Below are experts of layer 3 (counted from 0) of a mixture-of-experts language model. Rows are named router (the router's row for the expert), up (a neuron's input weights, with its number) and show model dimensions 0-127. Each number is 50 + 12 x the weight over its row's rms, rounded and kept within 0 to 99.
Before each expert's rows: "comes after" lists some tokens at least twice as common just before its tokens as in all text; "gets" lists some tokens that make up at least twice as much of what it gets as of all text. This comes from a sample of Wikipedia text that the model never trained on. Tokens count by the router's weight.

# expert 5
comes after: ".", " ", " | ", "–", " ("
gets: " ", "5", "6", "8", "7", " de"
router:52 55 56 57 54 70 59 41 42 58 26 54 56 59 54 30 48 51 56 43 50 39 41 68 54 70 65 62 40 35 43 47 72 50 53 62 74 50 48 65 32 37 65 59 33 46 39 62 58 64 21 28 60 37 36 43 57 40 61 32 75 50 48 64 33 44 40 44 19 55 45 39 52 55 56 58 34 58 41 53 59 60 57 43 37 53 32 55 60 47 55 49 46 70 58 32 42 63 33 48 36 50 57 48 75 39 37 53 61 40 53 53 55 69 60 32 31 62 48 51 57 26 66 63 39 30 45 62
up0:44 53 58 50 70 65 55 60 41 27 22 57 78 42 66 43 25 40 50 52 46 27 34 51 52 48 51 34 42 46 31 41 44 56 46 57 44 39 42 52 58 43 48 72 52 62 35 38 51 36 56 29 51 62 55 35 50 52 59 61 26 44 55 51 38 49 39 29 44 47 22 58 51 44 64 37 61 44 64 52 51 58 47 61 30 34 38 62 53 36 76 56 70 48 60 51 41 34 45 17 47 28 30 69 43 33 53 44 60 35 45 42 51 43 44 56 52 58 33 48 48 43 41 55 35 57 53 43
up1:52 55 32 63 35 50 33 30 52 88 38 56 33 52 44 58 55 38 27 53 35 52 56 52 70 68 56 38 44 57 58 41 40 54 39 40 53 66 49 67 46 53 56 58 55 31 41 79 52 43 40 41 62 58 52 51 48 62 72 66 36 42 59 69 24 49 46 46 62 36 46 61 42 55 54 64 41 26 67 47 45 75 54 57 44 50 50 64 55 49 60 30 41 49 59 50 48 60 52 67 38 58 53 71 26 51 58 42 41 39 53 52 65 40 59 55 53 34 54 48 66 47 60 56 65 47 65 59
up2:43 62 34 45 39 44 70 47 47 70 48 50 65 56 67 42 54 58 27 25 40 44 31 52 45 48 44 58 56 38 53 38 41 59 60 53 49 39 56 40 54 58 37 72 32 63 56 56 32 38 32 28 47 61 46 53 48 58 61 30 27 36 54 25 32 35 48 54 36 60 22 38 69 46 41 50 52 57 59 70 52 64 45 62 61 46 57 74 63 30 47 48 69 43 70 38 51 61 42 63 41 38 50 61 53 68 43 62 42 57 36 54 52 62 62 47 65 55 47 45 64 57 51 69 54 43 45 57

# expert 84
comes after: "\n\n", ".", "==", "\n", "===", " ="
gets: "\n\n", "==", " The", "===", "The", "\n"
router:46 51 63 57 60 43 58 45 30 58 36 61 28 48 47 38 66 62 53 47 47 52 60 46 54 51 58 67 67 32 45 38 55 52 80 51 65 61 28 42 33 47 46 59 38 67 39 56 55 58 41 58 52 64 54 38 43 37 25 47 82 61 47 52 53 43 53 50 55 42 20 59 58 61 54 63 47 48 54 58 49 84 50 44 47 64 65 59 61 52 52 63 35 61 50 49 44 59 55 67 34 29 52 24 46 67 52 62 63 40 52 72 48 48 55 55 41 28 48 46 58 41 68 38 65 39 62 49
up0:51 61 50 64 71 73 46 67 39 40 45 47 42 53 56 33 31 71 60 54 41 59 48 58 46 55 41 75 65 51 69 52 34 37 56 32 52 44 44 52 53 48 44 44 36 54 52 45 60 54 76 55 34 47 39 45 59 25 60 30 67 44 38 33 46 46 35 54 59 53 42 73 63 50 28 69 27 42 39 72 38 61 54 48 63 51 60 55 75 57 38 65 56 53 65 58 45 40 35 37 62 32 50 44 41 65 54 68 55 54 52 56 55 58 58 17 27 57 58 33 35 58 44 28 45 40 60 50
up1:38 43 45 41 68 71 40 76 46 60 39 69 49 32 56 36 42 53 32 60 45 46 49 50 70 66 66 63 41 55 61 56 52 47 58 66 64 58 41 66 56 54 50 41 48 78 45 54 59 36 55 29 39 50 57 32 21 39 33 40 33 59 44 65 53 60 65 40 48 40 58 58 62 62 64 57 32 73 43 76 58 59 61 42 54 68 24 56 49 60 66 34 42 23 36 51 36 39 57 57 36 61 58 57 39 65 59 49 55 40 47 38 54 54 51 45 44 30 46 55 62 51 70 60 43 55 64 63
up2:69 50 39 37 31 27 62 47 43 52 44 57 50 52 56 52 58 50 36 56 49 69 42 41 42 51 75 36 51 43 17 47 31 50 52 50 56 50 64 35 33 42 47 64 42 50 44 51 49 71 30 40 62 73 39 33 55 54 47 62 53 60 64 68 60 51 70 67 59 48 37 50 43 57 35 62 57 46 55 34 54 59 50 61 52 46 46 49 41 35 44 52 42 29 46 44 53 62 39 47 71 46 44 50 49 69 56 46 56 50 68 43 76 50 52 55 47 58 57 36 54 32 71 46 50 57 58 35

# expert 112
comes after: "\n", " |", ")", " |  |", "| ", "."
gets: "\n", "| ", "|", "-", "\n\n", "- "
router:72 38 38 73 50 55 36 20 27 62 46 65 47 41 62 44 37 60 57 55 40 62 50 47 62 47 49 65 59 57 52 41 53 57 66 58 39 66 67 35 41 47 35 63 50 49 53 30 39 53 63 50 54 62 52 50 49 47 40 32 44 63 35 46 23 39 69 46 56 45 39 44 43 53 56 55 48 46 60 49 49 48 58 40 38 74 59 46 51 43 62 68 50 69 62 64 37 49 46 53 26 40 48 25 36 45 40 29 81 42 48 52 70 40 99 37 48 63 31 68 72 43 53 36 59 49 49 38
up0:62 44 21 45 62 47 55 24 40 56 47 77 68 61 51 61 55 64 47 34 44 50 57 57 41 44 54 55 48 70 57 32 25 62 55 43 40 55 54 58 39 64 44 44 52 46 39 48 49 70 38 33 40 80 48 54 33 62 52 40 40 23 61 52 37 44 42 61 45 55 36 33 45 51 54 75 57 63 48 25 41 62 42 32 39 55 49 56 38 57 52 48 35 81 71 52 58 55 42 80 24 57 69 43 32 65 49 58 59 61 48 62 60 46 91 64 56 49 19 35 62 42 45 49 63 47 46 60
up1:64 53 46 82 32 66 60 42 48 45 52 66 38 65 71 33 57 47 65 62 48 66 40 58 62 68 36 50 41 17 53 57 48 30 43 56 45 70 41 53 62 65 46 49 50 59 51 51 38 45 62 38 39 27 38 56 30 37 69 58 58 69 16 46 31 49 49 34 56 54 47 48 58 27 57 48 56 34 42 63 45 34 46 34 42 57 62 49 60 52 47 41 53 37 73 58 60 37 56 49 33 57 54 52 43 60 54 41 53 48 58 51 67 50 92 36 50 44 69 31 52 18 74 45 60 36 49 59
up2:34 30 51 64 41 37 44 50 66 52 40 53 31 51 69 58 57 53 62 72 55 42 63 57 52 58 53 47 55 59 31 59 37 56 58 61 60 34 59 44 41 53 53 46 38 42 67 40 44 45 68 41 62 54 50 45 56 31 53 57 41 60 46 59 45 56 48 40 80 45 57 80 51 49 53 33 41 48 72 60 30 46 55 43 52 44 59 51 52 65 58 58 33 59 61 59 38 23 42 39 30 57 52 56 65 39 39 45 29 48 62 43 39 54 71 39 48 44 47 54 45 43 54 60 59 39 56 56

# expert 71
comes after: " |", ")", "\n", " |  |", "% |", " |  |  |"
gets: "\n", " |", " |  |", " | ", "| ", ") |"
router:52 53 38 69 72 70 48 27 27 60 40 77 43 42 75 51 36 79 36 62 56 49 45 55 31 74 73 60 61 36 59 48 70 30 66 58 52 61 70 49 48 46 41 68 49 34 56 39 43 52 52 46 54 45 45 49 43 37 45 51 58 75 40 66 48 50 66 28 57 58 40 40 67 62 44 44 40 46 50 46 63 37 58 48 36 56 52 51 34 56 67 62 63 62 64 62 59 76 40 53 31 37 36 35 57 28 52 44 63 51 35 44 47 37 79 38 58 59 56 48 74 43 68 49 42 27 29 33
up0:41 32 23 44 37 47 54 45 46 32 29 73 57 55 64 37 44 43 44 65 58 58 46 44 57 54 44 56 49 47 67 43 51 42 30 31 48 57 54 86 37 52 56 71 60 48 30 36 56 41 40 38 39 52 58 39 40 49 26 49 38 45 40 48 47 35 50 42 41 35 69 56 61 34 47 27 49 56 52 48 48 32 68 48 65 44 61 80 51 55 45 77 51 56 54 46 33 54 70 63 23 56 46 26 54 38 44 46 53 61 43 49 24 45 43 57 58 67 49 50 74 49 67 76 49 48 35 53
up1:57 22 58 38 54 51 55 33 43 59 55 70 54 70 65 44 43 51 33 63 39 61 49 37 69 54 41 48 56 36 36 72 65 29 71 43 52 51 62 38 49 54 59 41 46 40 46 68 17 31 61 49 35 45 57 43 54 28 59 53 91 54 59 48 54 42 66 28 56 40 35 34 68 62 48 33 41 61 46 57 62 49 67 60 53 63 39 55 50 65 43 56 60 33 77 63 48 52 55 56 37 60 62 61 39 34 43 46 65 66 40 54 57 62 57 28 55 50 62 50 68 39 53 37 42 53 51 44
up2:59 47 56 58 42 64 43 38 57 62 21 37 64 44 46 50 49 73 53 68 34 46 53 47 36 58 60 53 47 19 53 47 62 48 61 48 50 72 58 48 65 23 59 66 52 25 59 42 48 60 15 53 72 26 44 46 28 30 50 33 45 59 54 45 45 32 47 43 65 57 47 73 63 57 39 52 38 52 56 36 38 37 58 30 58 54 45 62 43 38 40 65 51 59 42 54 60 40 47 52 40 52 53 45 51 55 55 55 54 62 49 48 63 52 39 65 34 46 54 42 51 78 31 70 45 35 42 50

# expert 119
comes after: " | ", " ", ") | ", "; ", " (", "0"
gets: " | ", ".", "_{", " in the", "17", "16"
router:52 62 77 76 38 60 31 30 34 53 37 54 51 39 59 31 52 46 31 28 39 51 38 51 63 49 37 56 55 54 56 55 42 53 60 49 58 39 50 52 53 20 53 83 43 49 52 73 48 33 46 63 57 50 49 49 78 54 61 43 48 50 45 71 36 38 36 57 43 44 37 26 51 56 67 52 39 51 57 48 52 70 67 37 43 42 57 33 55 46 36 52 64 50 42 61 35 45 38 54 46 56 46 48 53 47 47 61 55 63 42 49 56 48 52 33 40 54 70 57 58 35 72 52 52 34 36 45
up0:34 54 35 62 45 57 48 26 61 63 50 46 47 57 51 57 62 56 65 41 39 56 47 53 56 44 53 53 50 40 33 56 44 34 45 53 51 37 67 47 51 60 50 43 23 49 75 59 56 47 53 33 69 63 50 51 56 45 55 50 62 51 80 46 59 32 51 29 46 50 57 38 53 70 40 54 17 44 56 40 48 50 35 51 52 38 43 44 45 53 51 44 47 70 46 68 46 51 49 50 77 42 35 49 52 31 47 60 57 60 44 28 56 56 80 50 51 46 36 81 40 72 66 46 56 56 37 51
up1:51 74 56 65 28 57 60 62 30 56 43 59 53 51 56 39 50 70 57 42 44 54 54 63 47 47 46 40 40 30 54 41 32 59 51 69 42 47 70 68 57 41 51 40 13 49 61 59 59 47 48 57 59 54 41 65 45 48 30 50 68 61 68 50 55 52 42 64 59 51 50 50 40 47 51 43 37 47 28 30 50 62 58 51 32 43 34 64 49 46 61 50 64 25 66 57 62 66 57 57 46 61 24 25 46 53 27 62 51 41 60 50 52 26 84 47 66 50 61 52 52 29 63 87 51 66 50 45
up2:63 42 30 60 37 56 58 47 47 46 31 53 50 32 58 43 55 51 54 54 51 48 24 66 50 37 51 43 58 50 49 51 45 37 50 56 65 77 51 39 43 36 48 34 46 47 37 66 52 64 35 60 36 45 47 76 50 35 51 48 73 42 43 61 49 66 44 47 62 24 59 55 56 50 51 30 20 43 52 35 52 29 64 50 48 44 71 42 59 49 57 50 62 53 45 35 85 60 65 24 37 35 41 54 40 68 53 54 66 62 54 50 67 41 54 42 34 41 46 45 44 51 55 68 65 53 56 50

# expert 80
comes after: ".", ",", "\n", "\n\n", ", and", ";"
gets: " was", " The", ", the", " a", " in the", " in "
router:40 58 68 47 47 59 29 24 36 69 43 45 68 60 53 36 52 73 36 44 36 30 44 48 57 53 48 58 54 58 36 38 76 66 67 46 67 44 39 42 25 44 52 85 47 35 59 41 54 50 55 68 57 52 53 40 46 47 43 25 69 65 37 41 51 57 44 54 54 62 30 52 72 53 90 63 42 53 41 49 41 71 55 41 39 55 47 52 37 54 57 75 40 53 62 38 40 52 49 56 35 46 34 41 61 38 30 37 54 54 50 46 39 46 52 42 47 42 56 45 39 47 65 29 43 46 34 65
up0:58 52 59 64 37 56 30 43 59 52 53 56 48 40 34 53 38 55 41 35 34 41 53 50 54 46 55 68 67 17 55 36 38 53 51 56 55 55 57 56 53 30 69 62 49 56 40 39 62 71 34 50 77 22 49 51 43 42 33 53 35 49 64 38 42 59 53 44 60 49 39 40 64 52 60 32 61 42 35 46 64 59 52 48 77 42 54 41 67 46 38 38 63 49 42 56 23 45 33 34 58 67 49 47 52 49 41 32 56 42 64 41 46 25 71 45 69 44 63 49 49 59 74 55 28 61 19 51
up1:53 42 49 45 47 49 48 35 48 64 39 48 71 54 58 29 45 79 65 44 37 52 80 42 61 57 48 74 60 63 65 39 48 63 40 50 57 63 59 48 45 28 46 48 54 38 47 55 59 53 64 74 49 23 53 44 26 37 32 36 63 45 53 47 29 55 24 44 69 56 33 78 51 57 46 51 33 63 49 37 35 50 45 26 44 73 32 36 53 43 40 47 73 60 47 46 42 55 36 90 53 44 49 34 30 34 40 39 39 54 48 40 49 53 49 40 56 42 47 37 48 55 59 41 67 52 41 59
up2:40 57 51 37 48 64 39 40 60 67 35 56 52 61 48 45 57 53 63 36 49 40 55 49 21 51 41 72 46 40 46 55 66 61 47 49 47 28 53 46 39 44 60 66 62 48 58 26 46 60 37 34 40 71 56 50 61 49 56 33 34 51 43 24 47 56 48 52 65 49 26 38 49 48 69 70 65 52 45 68 45 55 49 53 60 43 75 61 48 46 51 44 51 38 60 29 48 56 23 39 22 42 32 36 57 51 51 35 45 67 56 54 66 57 47 34 50 24 42 55 46 45 78 55 47 49 61 65